{
  "num_hidden_layers": 11,
  "hidden_size": 448,
  "n_experts": 48,
  "experts_per_token": 4,
  "d_expert": 160,
  "d_shared_expert": 0,
  "hidden_act": "gelu",
  "moe_layers": [1, 2, 3, 4, 5, 6, 7, 8, 9, 10],
  "router_score": "sigmoid",
  "normalize_top_k": true,
  "routed_scale": 1.0,
  "balance_loss": 0.0149,
  "balance_bias": false,
  "init_std_router": 0.0101,
  "lr_router": 0.00038,
  "num_attention_heads": 7,
  "num_key_value_heads": 7,
  "head_dim": 64,
  "vocab_size": 25529,
  "norm": "layernorm",
  "norm_place": "pre",
  "norm_eps": 1e-06,
  "positions": "rope",
  "rope_theta": 100000.0,
  "rope_fraction": 0.25,
  "qk_norm": false,
  "attn_scale": 0.125,
  "tie_word_embeddings": false,
  "parallel_block": true,
  "init": "normal",
  "init_std_qkv": 0.0316,
  "init_std_o": 0.0,
  "init_std_up": 0.0316,
  "init_std_down": 0.0,
  "optimizer": "soap_variant",
  "learning_rate": 0.00291,
  "beta1": 0.95,
  "beta2": 0.95,
  "weight_decay": 0.097,
  "lr_head": 0.00385,
  "max_grad_norm": 2.0,
  "warmup_steps": 200,
  "schedule": "wsd",
  "decay_fraction": 0.678,
  "decay_shape": "linear",
  "final_lr_fraction": 0.0,
  "batch_tokens": 65536,
  "max_seq_len": 768,
  "doc_mask": true,
  "train_tokens": 425400000,
  "max_steps": 6492,
  "dataset": "wikipedia_en"
}
Below are experts of layer 3 (counted from 0) of a mixture-of-experts language model. Rows are named router (the router's row for the expert), down (a neuron's output weights, with its number) and show model dimensions 392-447. Each number is 128 + 32 x the weight over its row's rms, rounded and kept within 0 to 255.
After each expert's rows: a language model's description of what the expert responds to. This comes from a sample of Wikipedia text that the model never trained on.

# expert 36
router [117  89 136  89 161  76 163 101  95 152  93 107 190 160  96  97 101 154  62  94 163  85 167 176 174 109 113 153 122 160 143  93 107  84 109 112 159 164  94  90 172 102 150 153 118 102 102 148  95 169 108  96 104 155 135  91]
down0 [113 137 123 136  83 130 177  87 130 139 124 152 136 138 187 102 130 130 129  93 117  98 140 109 125 114  85 119 111 141 162 164 129 174 135 117 114 143 112 137 108 152 125  92  89 149  50 214 143 126 146 140 186 153 123 181]
down1 [108 118 128  29 179 169 130  98 113 121 195  60  90 113 126 120 136  92 141 169 110 128 137 157 141 132 128 158 127  51  90 104 106 125 109 104 148  92  81  76 120 181 140 134 116 184 153  80  87 105 107 107 177 172 120  73]
down2 [116 122  92 170 132 132 142  74 169  93  92 121  94  91 133 149  40  97 111 177 166 177 114 129 183 101 127 139 103  99 139 183 159  99 114  87 123  92 129 141 126 153 158 135 137 178 144 130 143 115 135 155  92 102 183 114]
down3 [153 165 132 129 144  90 109 225 103 103  88 122  74 111  81 145 143  96 204 109 123 127 142 175 157 163  90  88 144 132 119  61 180  93 158 148 163 116 107 148 101 237 155 166  99 127 160  79 141 134 165 121 115 115  74 149]
down4 [164 148 137 177 127 121 142 137 107  90 130 225 100 104 138 148 154 126 149 186 132  94 143 138 137 104  55 149 177 131 139 156  97 145 130 129 118 102 108 170 203  79 133 101  94 135 131 124 102  93  12 126 141 141 134 109]
down5 [168  77  98 139 176 139  97 140 169 142  72 150 149 114 110 139  88 136 125 157 156 109 104 148  78 152 159 146  94 137 125 113 152 115 108 145 123 121 105 186 112 196 141 139 121 104 204  58 119 151 130 183 122 135  93  40]
down6 [177 188 116 118  85  68 150 154  96 151 156 106 132 135 153 101  79  53 154 210  94 131 138  75 182 125 118  81  73 119 116 121 164 114 159 126 107 129 110 131 130 134 155 118 175 130 129 116 111 111  99 140  58  76 140  78]
down7 [ 95 124 110 129 145 114 168  99 119 147 131 134 107 150  97 115 129 127 144 117 144 116 115 193 136 115 120 188  99 167 131 168 149 171 167 101 187 113 156 170 110 137 171  94  81 155 114  97 176 116 182 125 147 177 128  92]
down8 [110 141 134 170 154 128 116 172 147  88 156  85 156 110 138  79 126 113 156 152 126  91 152 119 131 124 135  85 153 117 199  98 137 180 141 134  77  93 114 112  54 173 144 102 135  44 169  72  72 110 127 119 153  84 150 109]
down9 [ 91 143  57 134  87 165  52 109  98 125 167  47 123 139 116 108 142 172 135  78  99  86  99 108  52 143 102 136  97  78 170 121 158 128 133 175 149 167 164 146 114 105  91 123 121 119  98 119 139 122 117  45 135 133  97 138]
down10 [ 74 139 112 119 116  77 138 119 143 162 123  19 110 153 107 127 145  69 134  85 158 152 145 128 145 181  96 123 113 129 183 156 122  65 123 109 157 132 104 155 214 155 138 111 137 120 102 157  72 126 134 156 105  91 156 122]
down11 [119 153  98 226 152 190 120 122 141 117 164 125 188 125 145 112 146 131 113 102 119 148 163 126 121 168 115 188 100 198 161 164 117 153 155 119  88 145 148 111 141 129 137  92 142 145  66 123 113  93 103 185 111  90 171 126]
down12 [135 115 108  86  93 144 122 119 158 115 125 120 128 103 124 149 139 114  68 137 101 105  91 135 150 188 130 110  81 179 129 106 178 118 143 123 154  69 144 118 151 104 148 133 165 116 130  96  98  73  84  89  90 130 124 117]
Description: Role and field nouns. Nouns like role, people and type in prose or infobox fields, plus line breaks, Thai script and assorted word endings.

# expert 29
router [ 56 121 148 127 143 123 122 144  94 135 115  56 113 157 121  90 112  86 106 110 149 109 123 139 144  79  99 166  74 180 176 104  62 123 118 162 160 156 171  85 142 106 166 167  88  96 161 145 125 160 117 108  18 121 100 117]
down0 [ 49 127  73 104 139 143 105 166 149 143 118 155 119 176 182  65  66 116  80 121  82 132  81 111 150 182 179 160 152 101 126 112 178 137 153 129 121 184 127  67 130 157 147 167 141 141 149 161  91  95 116  43 131 138 151 133]
down1 [162  95  70  83 108 120 132 148 119 110 161 106 126 121 170 125 176 115  80 191 173 176  85 114 161 216  81 123 200 178 135  93 122 156 157 124 148 158 182  76 112 128 137  59 149 105 116 115 132 118 106  92 192 113 140 133]
down2 [157 131 119  86 106 132 118 147  67  94 186 104 113 133  93  95 107 113 157 167 145 113  93 144 124 135 194 116 149 136  95  89 156 120 117 191 235  62 120 142 189 160 141 124 135  97 136 127 103 169 160 160  99  72 163 150]
down3 [134 211 166 105 125 120 114 111 113 187 136 140  73 164 186 131 114  91 148  59 113  66  74 150 115 201 117  74  83 147 137 162 173 140 101 167 155  58 127 160 184 174 120 143 147 148 126 123 173 107 108 143  75 124  91 132]
down4 [ 80  96 128 143 183 177  90 126 149 136 120 149 105 145 124 124 140 100  51 135 161 145  53 134  95 116 116 139  83 155 128 104 138 180  98 115 139  85  90 144 115 142 122 139 103 141  92 137 101 104 162 154 104 150 158 190]
down5 [212 165 139 157 113 121 107 142 146 136 115 128 125 183  62 136 113 133 135  90 118 100 165 135 117 156 127 161 173 182 146 143  92 127 141 118 165 141  96 110 117 124 138 133 101 144 136  94 116 134 158 168 198 191 142 178]
down6 [164  96 147 119  96  90 134 113  90 143  68 119  86 134  91  65 162 162 154 145  92  97 134 152  57 176 164 133 132 190  92 177 102 132 132 161  90 122 134 136 118  77 182  96 132 125 120  96 118 111  99 158 146 181 135 127]
down7 [ 70  97  51  99   5 120 155 133 136 109 154 164 172 130 127 149 114  93 165  47 150 165 119 127 130  86  67 108 149 129 146 146 157 183 156 145 121 128 153 182 130  76 123 101  98 131  99 134 110 140 142  75 131 109  60 177]
down8 [133 164 147 143 115 159 121 103 143 194  97  95 109 142  68 123 131 160 144 134 161 163 109 136  88  96 136 135  77 139 160 132 102 193 130 180 108 133 126 142 151 169 171 108 143 156 172 124  24  86 140 126 141  71  73 128]
down9 [133 196 128 121 180 147  75 217 103 137 125 154 100 113 165 134 142  83 113 132  98 130 154 131 144 161 109 111 106  56  60 150  75 105 111 136 116 164 130 129 140  94 143 133  89 111 160 160 114 134 108 147 104  93 161  88]
down10 [160 111  97 104 128 121 163  83 158 201 139 108 134 128 171  86 141 147 132 121 119 116 130 117 135 107 101  85 138 173 134 161 133 138 126 127 172 122 119 152 134 146 211 153 119  96 141 131  82 156 129 108 121 150 104  81]
down11 [141 164 138 178  90 103  67 137  69 141  74 148 122 147 139  98 123 117  86 160 124  93 120 146 148 166 164 177 158 100 132 110 152 104 152  85 110 134 118 146 153 166 103 154 125  98  87 182 138 122 136 154 151 131  68  75]
down12 [147  73 207  96 162 113 116 125 144 146 155 202 139 155 149 119 110 115 162 122 159 132 147 127 153 105  73 147 153 136  85 145 184 228 183 145 111 135 105  77 184 199 134  89  95 121 122 160 101 112 142 136 113  80 105 170]
Description: Sentence ends and line breaks. Full stops, closing quote-periods, line breaks and final table pipes that close a sentence or row, plus words like However.

# expert 28
router [ 78 117 150  99 123 104 140 103 138 118 108 142  92 131 106 100  98 185 106 102 167 114 157 177 148 125 107 130 157 141 214 112 112 132 128 198 136 146 165  91 159 147 138 136 127 129 122 104 116  94  87 129 173 120 130 105]
down0 [110 174 147 149 138 182  83 160 142 151 142 166  95 121 116 177 135 135 168 137 126  91 117 109 140  67 144 170 105 125 123 113  97 116 133 136 133 170 120  85 131 152 192 119 124 158 122 129 116 132 115 128 141 148 111 217]
down1 [183 129 144 119 169 150 117 190 121 177 133 131 136 103 111 114 118 145 175 127 141  86 209 134 128 151 144 102 111 118 141 151 156  84 161  63  64 103 195 112 145  80 102 176 163 170 132 125 145 133 123 121 155 187 124 112]
down2 [166  89 168  80 128 109 106 131 113  79 124  30 160 154 135  73  81 119 117 129 117  72 110 153 148 127 144 143 123 101 173  47 147 127 145  90 102  88 190 155  94 128 120 105 127 149  82 100  84  49 174 139 170  94 148 148]
down3 [166 173 150 123 101  98 129 107 166 132 107 125 121 127 182 175 126 143 122 175  84 145 133 104 147 129 114 159  91 134 132  83 115  94  66 118 116 122 124 141 131  96 119 164  89 126  92 115  78 101  95 137 110 154 167 120]
down4 [ 89 116 129 127 151  84  95 177  94 119 153 128 110 126 138  99 127 130 108 119 102 152  90 190 136 213 142 146 149 106  89 153 169 132 138 121 157 157 125 147  91 169 136 121 150 147 142 138  96  96 183  73  72 136 139 118]
down5 [192  61 136  88  84 162 114 121  85 109 159  86 136 146 111 163  96 139 145 104  94  95  96 121 103  98  81 185 115 119  92 147 134  86 133 133  87 162 172 112  74 116 152  99 128 112 115 105 106 116 100 175 113  97 150 148]
down6 [ 91 163 126 105 137 163 105 142 102  93 105  82 174  98 159 113 174 136 131 115 116 178  56 158 109  71 161 161  61 162 131 111 118 179 119 113 130 153 126 119 139  87 117 127 165 141 117 173 144 126 104 193 104 126 146 126]
down7 [116 178 124 101  66  87 125 145 161 138  87 124 111 116 115 127 104 150  99  86 154 104 145 171  92 113  73 189 129 134  75  92 178 154 135 160 141 110 134 139 113  81 171 117 146 147 108 117 114 199 133  94 161 104 186 242]
down8 [135  90 193 143  95 133 122  86 156 138 221 165 119 168  79 138 142 111 131 108 162 168 144 128 181  79 154 122 174 113 133 119 162 105  96 103 107 117  65  94 138 184 124 157 117 124 143 120 171 103 169  91 133 108  97 147]
down9 [147 130 135 147 116 104  78 116 139 106 169 124 176 137  88 147  96 119 137  65 149 145 118  97 160 161  89  82 150 177 135 149  99 122  67 138 128  89 136 137  78 169 125 122 148 126 166 157  92 138 151 163 116 106 123  91]
down10 [ 60 102 133 148 161  69 109 146 132  83  74 126 125  99 125 197 143  60 124 157 155 166 152  96 146 143  93 118 160 123  87 167 107 121 106 116 117  64 123  96 146 104 144  89 101 121 168  90 139 147 114 186 157 129 187 104]
down11 [230 146 118 100 119 134 182 140 174  83 171  98 128  86 140  76  80 159 161 159 138 124  98 178 176  81 119  94 160 120 122 124  86 111 127 107 105 185 139  97 184  82 171  58 134 138 121 220 143 128 110 196 148  82 126  85]
down12 [103 153 122 172 142  96 207 148 142 120 159 135 158 160 118 216 114  97 115 135 120  94 110 121 142 182 120  79  59 167 106 103 212 102 143 128 122 150  98  90 130 116 105 130 164 175 101 177 155 198  91 143 147 122 159 108]
Description: Periods and year digits. Sentence-final periods and abbreviation dots (Se., bef., www.myspace.com), plus digits inside years and decimals like 1988, 1.50.

# expert 6
router [145 131 109 111 138 114 139 122  84 186  98 109 119 132 138 116 104 134 145 130 125 148 154 178 125 139  76 186 163 144 120 108 153 103 183 111 138 106 143 129 154  97 132 135 136 121 124 109 115  96 137 137  98 136 112  81]
down0 [110 127 152 155 116 160  96 154 153 159 128 121 155 102 118 134 121 137  88 195 158 100 144 115 103  93 140 134  73  94 147 174 112  96  53 160 137 118 100 114 122 135 153 108 102 167 115 144  52 148 130 135 180 175 107 145]
down1 [167 135 119  84 104  86 104 133 131 123 122 198 159 133 192 119  69 137 142  62 117 135 113 135  77 118 131 123 137 157  74 159 173 139  84 116 157 179  87 119 107  89 134 115  70  44 118 125 133  99 153 109 102  82  87  95]
down2 [205 123 139  84 169 107 157 127 107 144 143 123  78 132  59 126 141  99 128 161 139 148 163 149 131  60 166 132 113 193 119 132 106 149 136 158 119 111  51  89  88 162 101  62 104 119  95 140 103  66  65 148 208 163 131 113]
down3 [151 102 112 156  83  93 181 153 101 170 190 156 154 151 151 119  65 135  94 158 123 146 107 129 110 132 144 130 145 155  87 196 157  84 158 135 140  72 169 131 126 120 141  76  95 120 139 130 111  88 181 138 144  60 163 200]
down4 [148 102  87 139 114 184 164 149 133 116 159 130 105 147 108 132 132 115  82 134 114  94 105 130 148 116 136 111 139 148 163  85  74 151  84 160  82 193 167 133 164 139 159 142 154 131 108  79  94 174 144 145 136 161  83 123]
down5 [117 105 143 110 198 107 113 144  92 122 166  69 159 100 159 159 171  78 115  89  63 126 132  52 147 117 153 132 173 142 188  75 197 140 151  92 123  99 112 136 120 155  78 143 136  70 138  90 195 132  85 131 155 146 187 116]
down6 [201 134 151 143 114 171  97 154 125 107 192  67 105 109 162 190 156 105 139 165 181 162 105  81 146  99 200 169 127 172  64 126 160 175 153  84  93 120 105 136 128 100 120 148 163 174 171  91 125 116 112 119  83  90 120 148]
down7 [150 143 141 115 199  69 204 180  66 148 109 102 157 106 141 175 108  81  81 112 125 126 123 150 124  99 134 136 130 120 203 108 185 104 147 105  86 100 138 147 170 147 128 169 178 126 108 139 108 131 161 121 144 116 123 120]
down8 [104 126 106  91 133 104  89 130  64 191 145 131 101 139 109 125  95 110 154 108  99 118 113  84 143 163  50 157 148 154 135 129 145 130 105  92 169 116  79 110 125 147  97 140 172 144 121 141  87 120 118 167  59 145 129  76]
down9 [114 140 156 135  81  81 121 135 170 161 179 159 115 134 105 213 119 116 161  80 177 105 108  67 172 133 128 122 132 150  89 109 113 160  75  73 117 145 162  95 127 164 102 116 115  90  65 140  87 115 113 142 120 140 130 143]
down10 [166  90 112 179 149 148  99  96 101 112 143  92  56 102  72 124  97 155 120 173  88 110  81 193 178 185 124 157 107 159 150 186  98 179 141  76 117  95 138 169 198 117 138 135 121 182 173 143 150 149 118 122 118 101 157 160]
down11 [165  86 154 111 183 121 243 127 145 153 125  94 123  58  85 113 123 206 116 190 144 153 117 117 100  97 129 135  96 128 127 128 173  94  91 105  81 102 111  88 119 107  96 111 121 201 131 175 128 145 134 133 170 171 122 181]
down12 [109 173  95 145 125 121  92 140 154 155 109 133 147 183 198 157 183 146 130 122 129  77  88 132 117 175 134  67 100 123 144  97 178 123 144 169 112 161 129 169 141 193 144 121 137 121 118 148 113 137 132 108 114 125 147  79]
Description: Prepositions after verbs. Prepositions following verbs or nouns in running prose, mostly to, in, of, on, from, with, by, at, such as pushed back to.

# expert 18
router [124 132  98 109 127 118 122 111 107 185 121  69 188 124 102 114 109 133 138  99 143  78 145 139 170 119 100 132 128 161 115 112 118 118  62 110 123 159 147  96 165 140 124 173 141 126  35 172 112 135 171 115 130 138  90 132]
down0 [140 124  47 134 110 122 159 156 129  44 132 113 122 146  73 151 141 119 113 175 202 168 121 104 114 114 156  84 152 117  91 181 136 152 132  55  82 124 134 129 145  89 121 123 117  58 169  95 141 115 100 144 119 119 169 106]
down1 [211  94 121 109 139 136 114 136 100 109 127 161 114 138 172  92  87 130  76 185 142 143 138  78  93 139 178 155 113 161 102 114  93 139 125 146 131  90 107 125 157 116 140 124 149 134 106 140  74 151 116 170  75 184  70 113]
down2 [106  95  88 154 148 141 120 161  94 124 181 134 158  91  82 104 102  53 153 151  79 128 161 110 151 120 131 151 159  70  83 138 101 121 103  96 107 144 147 146 108 102 107 161  99  92 124 143 179  64 130  71  92 131 151  98]
down3 [196 128  41 161 110 170 116 138 128 156 167  62 100 175  85 130 135 176 145 122 126 135 111 120 143 187 197 101 123 167 150 114 148 137 179 193 142 122  81 192 131  99 113 220 125  82 143 127  87 158 164 142 147 165 131 151]
down4 [147 109 111 115 151  85 135  82 169 127 147 104 139 154 100 141 114 136 164  95 135 109 111 114  83 137 160 110 138 104 127  83 126 144 172  87 104 112 111 123  61 127 118 140 120 118  92  57 154 145 157 173 116 143  95 180]
down5 [108 130 112 150 135 182 121  86 114 123 146 127 165  86 136 149 133 151 146 118 141 148 119 140  82  91 131 155 149  55 138 172 135 104 152 116 122 161 131  98 151 159 151 107 136  96  96 106 162 149 158  91 144 134 121 135]
down6 [110 190 154 155 108 151 103  82 170 178  77 171 111 114 116 150 101 137 160 116 165 123 153 109 123  77 141 111  75 125 161  98 121 144 137 127 124 125 177 144 143 135 162  91 125 115 160  84 112 102 165 117 140 149 107 155]
down7 [143 129  69 122 119 156 123 114 143 154 115 121 128 109 142 136  84  93 113 146 160 129 109 150  89  94  87 171 150 160 114 185 130 176 180 164 154 127 147 112 117 153  89 194 128  98 101 108  62 141 191  63 114 160 128 142]
down8 [153 127 139 115 110 185 200 147 145 134 138 125 114 102  88 160 184 104 190 127 139 148 141 190 102 138 175  68 144 147 152  76 122 145 174 140 134 103 170 112  80 112 181 182 144  82 141 103 157 132 143 146 103  66 115 110]
down9 [ 83 147 130 134 164 130 126 144  93 130 155 144 123 138  62 107 144  98  88 150 149 122 133 133  87 158 157 141 127 133 208 178 108 173 133 108 102 167  96 160 172 102 125  77  89 187 126 121  96 171 107 119 107  48 187 157]
down10 [ 88 142 142 135 210 114 161 113 130 146 163 195 171 137 166 129 189 136 113  90 106 133 125  99 120 162 140  78 120 162 137 151 144 136 104 127 169 116 124 143 109  36 118 139  39 183 129  93 147  93  93 128 144 121 109 159]
down11 [ 95 137 104 125 174 120 132  78  92 112 120 133  82 165 165 108 105 125 153 107  95 144 153  95 109 103 115  84 101 112  81 193 123 115 132 128 118 162 113 127 150 124 134 116 107 215  99 119 117 170  90 119 176 108  73 179]
down12 [153 171 177 133 126  71  61  54  91 190 118  92 139 112 103  93 148 125 154 152 131 149 117 117 185 200 126 177 180 194  85 130  73 141 171 122  61  99 175 123 103 110 109 156 131 141 152 138 132 103 102 145 131 177 168 122]
Description: Line breaks. Newline characters ending sentences, table rows, list items and headings, especially right after a |---|---| table divider row.

# expert 38
router [102 112 157 121 152 115 114 104 161 185 105 146 151 161 141 153 135 164  72 139 147 119 145 180 157 102 207 130 101 120 121 104 106 128  92  95 118 129 148 103 133 118 115 186 111 121 118 101 121 116  97 123  99 150 191 137]
down0 [ 94 151 169 196 193 123  53 172 101 171 180 136 109 179  92 153  88 152 110  99 168 141 155 152 141 142 127 102 128 204  88 152 102  89 117 123 128 113 112 119 128 128 147 116 189 134 170 158  93 142  61 131 119  96 107 139]
down1 [154 127 135 120 174 122 174 159 147 187 123 147 152 147 144 134  91 137 123 163 151 114 156 149 125  84 103 143  99 146 121 144 161 140 139  96 119 127  79  60 129 128 140  59 114 140 148 140 106 134 125 172 145 103 107 115]
down2 [ 62 147 118 132 101 105 160 128 139 122 106 121 137 135 137 104 101  58 162 106 196  71 146 170 133 128  55 107 135  93 118 118 131 145 120 116 142 112 125 152 137 140 127  97 163  93 153 125 180 123 103  81 109 105 156 131]
down3 [157 180 148 189 172 157 134 129 105  86 179 187 126 158  85 154 148 176 206 149 142 138 151 145 170 120 102 102  93  84 164 136  86 162 124 139 150  80 136 204 137 137  68 108 134 157 105 106 142 143 127 114  99 126 182  90]
down4 [ 87 163 132 151 165 132 141 138 161  75 126  95 157 113 196 106 122 134 177 109 141 136 109 104  88  90 167 138  53 149 152 111 151 121 146 142 164 111  79 176 130 141  80 110 138 138  81  92  98 103 144 116 102 123  63  73]
down5 [151 122 122 110 105 113  78  77 102 144 154 155 111 174 103 168  92 124  98 188  82 162 144  82 134 107 103 174 179 115 181 176 167 177 110  78  73 166 147 130 141 131  90 136  92  71 107 205 168 176 132  69 128 142 177 161]
down6 [167 175 104  96  65 162 115  79 124 165 126  93 100 184 196 138 157 127  62  89 151 129 122 112 103 137 135 127 135 189 167 180 121 112 164 113 138  77 113 131 156 148 127 162  76 161 127 119 141 130  72 125 119  77 147 117]
down7 [160 137 144 125 140 121  89  94 202 117 133 135 137 139 128 127  80 130 145 115 132 116 109 146 159 182 142 102  81 120 151 108 124 122  82  68 111 152 159 139 159 107 138 126 127 158 119 121 104 116 172 124  99  97 132  94]
down8 [123 108 119 138 118  95 131 122 144 117 168 186 193 141  90 144 120  82 171 172  95  84 104 149 157  94 136 103  96 149 114 160  76 129 114 186 107 132 136 179 138 118  91 153  98 182 149 144 122 172 145 115 107  87 142 148]
down9 [166 117 122 164 101 163  95 156 149 143 117 105 106 142 149 152 136 141 161 124 177  99 130 115  90 109  87 152 162 172  78 149 133 117 115 171  91 141  89 174 113 152 134 146 107 103 133 130 143 113 124 131 161 113 135 115]
down10 [121 134 126 133 141 103  65 112 149  87 128 139  73 117 139 160 140 121 184  87 101 171 114 162 137 110 151 154  63  99  58  72 111  97 109 144 153 187 115 102 107 110 102 110 169 118  97 136 143 148  86 122 211 116 142 109]
down11 [127 116 123 101 121 108 158 155 122 101 153 184 176  89 144 130 115 138 105 104 139 135 159 139 142 153 109 157  83 148  81 167 128 179  78 166 176 159 129 117  67 119 138  50 151 104 146 161 129 110  97 102 111 122 152 104]
down12 [161 183 174  76 112 130 115 164 117 124  91  93 159 140 168 149 129  89 128 179  93 103 140 143 112 161 138 131 101 174 111 139  80 139 153 111 183 176  93 150  97  85 141 132 116  81 148 136 103 118  77 136  61 129 140  97]
Description: Commas and of. Commas separating list items and dates, and of after quantity nouns like number, total, class, team, plus and and or.

# expert 32
router [159  89 140  67 142 112 162 110 129 194 111 138 217 157  46  71 108 174  53  85 147 129 143 115 156 108 171 109 169 157 148 104 103 112 102 124 124 135 171  94 164 104 123 132 116  67  99  94 107 130 114  97  82 120 117 134]
down0 [139  88 143  96 128 171 149 163 140 140  92 131 134 142 184 113 147 159 106 112 153 127 145 107 146 107  59 129 155 139 103 188 164 135 150 163 187 150 144 163 152 166 170 118 136 109 149 146 125 136 116 163 154 150 105  63]
down1 [180 108 128  96  69  84 123  99 123 128 111  94  99 123 104  96  60 110 101 127 164 177 105  93 144 168  89  80 152 127 130 140  95 161 168 102 148 169 151 153 123 109 122 105 130 108  69 124 107 100 132 148 119 185 171 213]
down2 [178 157 108 116  85  98  89 128 104  75 136  90 118 113 125 171  93  78 156  88 139 160 118 162 120 136 126  89 123 187 140  91 125 175 133 107 154 111 140 105 155 131 171 111 164 151 108 159 158 140  72 116 147  71 153  82]
down3 [138 151 178 108 177 130 123  91  96 102 103 183 133 115  98 128 168  61 145 143 118 148 144 185 170 115 143 147  60 144 101 145 142 130  66 101 127 140 146 130 126 162 125 126 126 123 142 139 104 140 149  77 172  86 146 121]
down4 [147 148 127 164 140  80 130 110 118  66 102 147 169 102 119  82 116  80 102 147 218 158 143 176 120  66 108  88 131 133 124 118 121 165 116 166 118 134 104 161 168  60 138 157 141 118 111 120  62 177 166 182 102 171 123 119]
down5 [185  91 166  99 116 192 176 145 115 113 178 110 171 162  83 130  90 136 124 159 107 147 133 127  39 145 160  93  74 102 107 117 146 153  64 152 137 161 123 134 166 110 147 127 100  89 134 161 135 140 165 139 132  74  72 114]
down6 [111 113 150 127 196 103 138 119 141 180  83 199 129  80  65  72 130 102 111 133 112  85  92 137 168 148 143 118 148 109 128 113 139 156 170 130 112 109  77 105 136  80 122 134  85  94 150 100 157 144 174  50  92 160 126 108]
down7 [ 85 129 146 117 171 107 157  98 161 126 146 110 138 102 130 183  65  87 144 118  96 158 140 117 108 137  52 117 105 148 108  97 183 105  73 101 136 116 114 129  76 100 114  88  99 112  95 106 200 100  76  82 133 188 131 138]
down8 [182 121 139 113 122 139 112 127  94 116 154 136 150  85 123 124 118  88 152 129 112 176 148  97 139  95 116 173 125 147 125 189 115 138 192 154 140  76 170 141 118 148  93 116 163 164 141 173  80 167  88  72 142 144 121 131]
down9 [157 150 125 151  97 163 144 121  75 149 159 194 154 119 144 121 115 175 105 158 133 173  92 103 177 117 199 111 110 172 127  89 168 153  60  94 156 120 108  87 131  74 113  95 170 139  96 158 149  97  84 136 137 132 132 138]
down10 [110 135 139 133  79 115  94 147 114 160 103 132 139 168 149  87 136  62 180 159 134 100 154 149 138 127 131 148 163 182 133 100 164  96 196 107 123 121 152 116 114 167 165 147 126 140 194 164 163 188 112 122 153 121 142 154]
down11 [109  71  75 171 186 188 134 124 126  98 139 120 123  40  86 143 119 137 116  81 228 107  92 130  51  81  80 185  64 135 132 174 157  79 138 179 174  93  45  88 149  92 123 113 157 132 113 131 102  87 158  63 108 144 123 120]
down12 [105 122  84  79 176 137  99 149 131 106 116  97  98 158 138 169 107 100 164 161 206 145 131 157 125 126 213 106 108 128 127  66 101 127 100 127 108 106 190 135  69 106 153 138 142 125  82 103 168 108 113 135 159 177 112 101]
Description: Coordinators and months. The conjunctions and, or, slash and ampersand linking nouns or verbs, and month names in dates after on or in.

# expert 16
router [113  86 131  90 161  77 163 102 101 153  89 107 192 161  98  93 101 151  64  91 156  79 169 172 174 110 111 151 123 159 153  93 107  95 104 110 157 163  93  94 167 107 151 157 115 107 107 148  92 160 105  93 106 156 135  91]
down0 [165 127  94 117 128 134  95  83 172 111 120  69  63 132  92 151  74  79 125 134 113 110 118 153 147 102 144 144 174 143 123 131  78 130 105 152 147  99 135  77 155  99 113 125 159 173 101 139 156  83 104 101 135 107 132 116]
down1 [128 142 163 137 146  74 147  84  67 108  91 104 102 223 198  99 185 121 114 117  75 129 109 156 126 153 108 169  89  95 143 110 128  94  48  86 114  77  92 117 114 132 108 122  82 125 156 107  74 109 160  96 133 138 146 179]
down2 [ 73  67 146 120  77 136 200 150 143 114 121 156  95 137 130 142 141 145 190 154  84 114 132  79 141 156 121  97 173 101  67 163 163 109 156  71  98 143 127 127 116 126 140 149 110 167  83 118 123 146 111 152 161 166  69 134]
down3 [141 116 112 129 117 160 105 110 104  90 138 125 133 163 179  94 137  88 159  79  84  83 114 143 139 144  68 169  61 136 104 164 200 108 199 159 165 187 120  88 115 114 155 166 184 155 191 114 180 168 159 113 105 110 120 146]
down4 [132  79 120 173  94 111  72 163 137 139 164 125 178 148 101  74  69 168 139 189 125 102 149 182  96 118 128 135  86 104 119 133 113  87 107  95 146 144 124 113 105 126 146 163 154  97 213 144 128 104 136 172 151 124 102 153]
down5 [129 115 113 136  95 108 145 150 111  80 170 138 150 122 144 143  87 131 147 150  95 136 129 125 162 127 106  81 125 105 119  75 124  77  95 120  94 171 134 162 201 188 165 157  98 106 111 119 186 160 139 120 133 116 160 151]
down6 [154 139 136 136  76 197 119 149 129  76 132 130 146  91 104 116 111  89  97 113 203 145 181 140 138  56 126 131 192 169  76 116 110 136 163 180  90  98 136  88 164 158 168 144 154 144 114  99 120 116 157 118 129 112 169 128]
down7 [121 111 145  97 127 118 170 109 175 150 156 147 135 181 118 108 148  97  84 133  75  91  86 122 129 135 146 146 103 173 126  98 109 120 179 122 126 167 109 163  84 141 134 159 136 105 131 144 160 100 147 191 137 160 162  90]
down8 [203 132 166  97 143 141 200 165 153 144 135 136 104 140  41 114 108  95 174 111 143 122  96 122  93 157  62  65 131 127 124 184  80 147 119 119 147  92 105 133  60 130 115 146 129 148 144 168  91 108  99 153 138 123 104  97]
down9 [ 91 126 158 135 193 130 145  91 130 157 117 152 117 141 170 107 136 148 143 131 135 122 152 100 168  23 109 152 162  96  56 133 110 128 123 119 146 160  98 100  63  79 117 123  72 102 124 144 141 141 129 143 114 145 109 122]
down10 [118 126 104  97 131 129 123 142 133 124 133 126 129 130 122 105 161 114 120  78  92 185 110 137 128 114 113 159  91 165 171 161 215 125 126 188 159 176 137 207  16 144 126 132  94 136 162 203  95 158 131 125 211  87 184  97]
down11 [ 69 118 167 119 111 169  78 109 114 103 122 113 119 113 139 102 136 149 143 161 113 145 136 157 119 116 119  75 134 129 150  75 103 141 135 133 125  89 151  93 164 162 152 136 124 104 230 131  95 101 148  82 165 146 103 107]
down12 [170 115  80 105 202 132 206 144 154 127  90 154 145 167 102 115 115 176 118  89 109 159 128  87 154 138 135 151 141 194 144 119 143 171  97  91 108 121 148 121 102 119  83  58  94  69 150 168 149 186 140 131 122 162 105 187]
Description: Mixed word and table pieces. Word endings like war, ase and II, nationality and country words like German and China, plus table separators, closing brackets and dashes.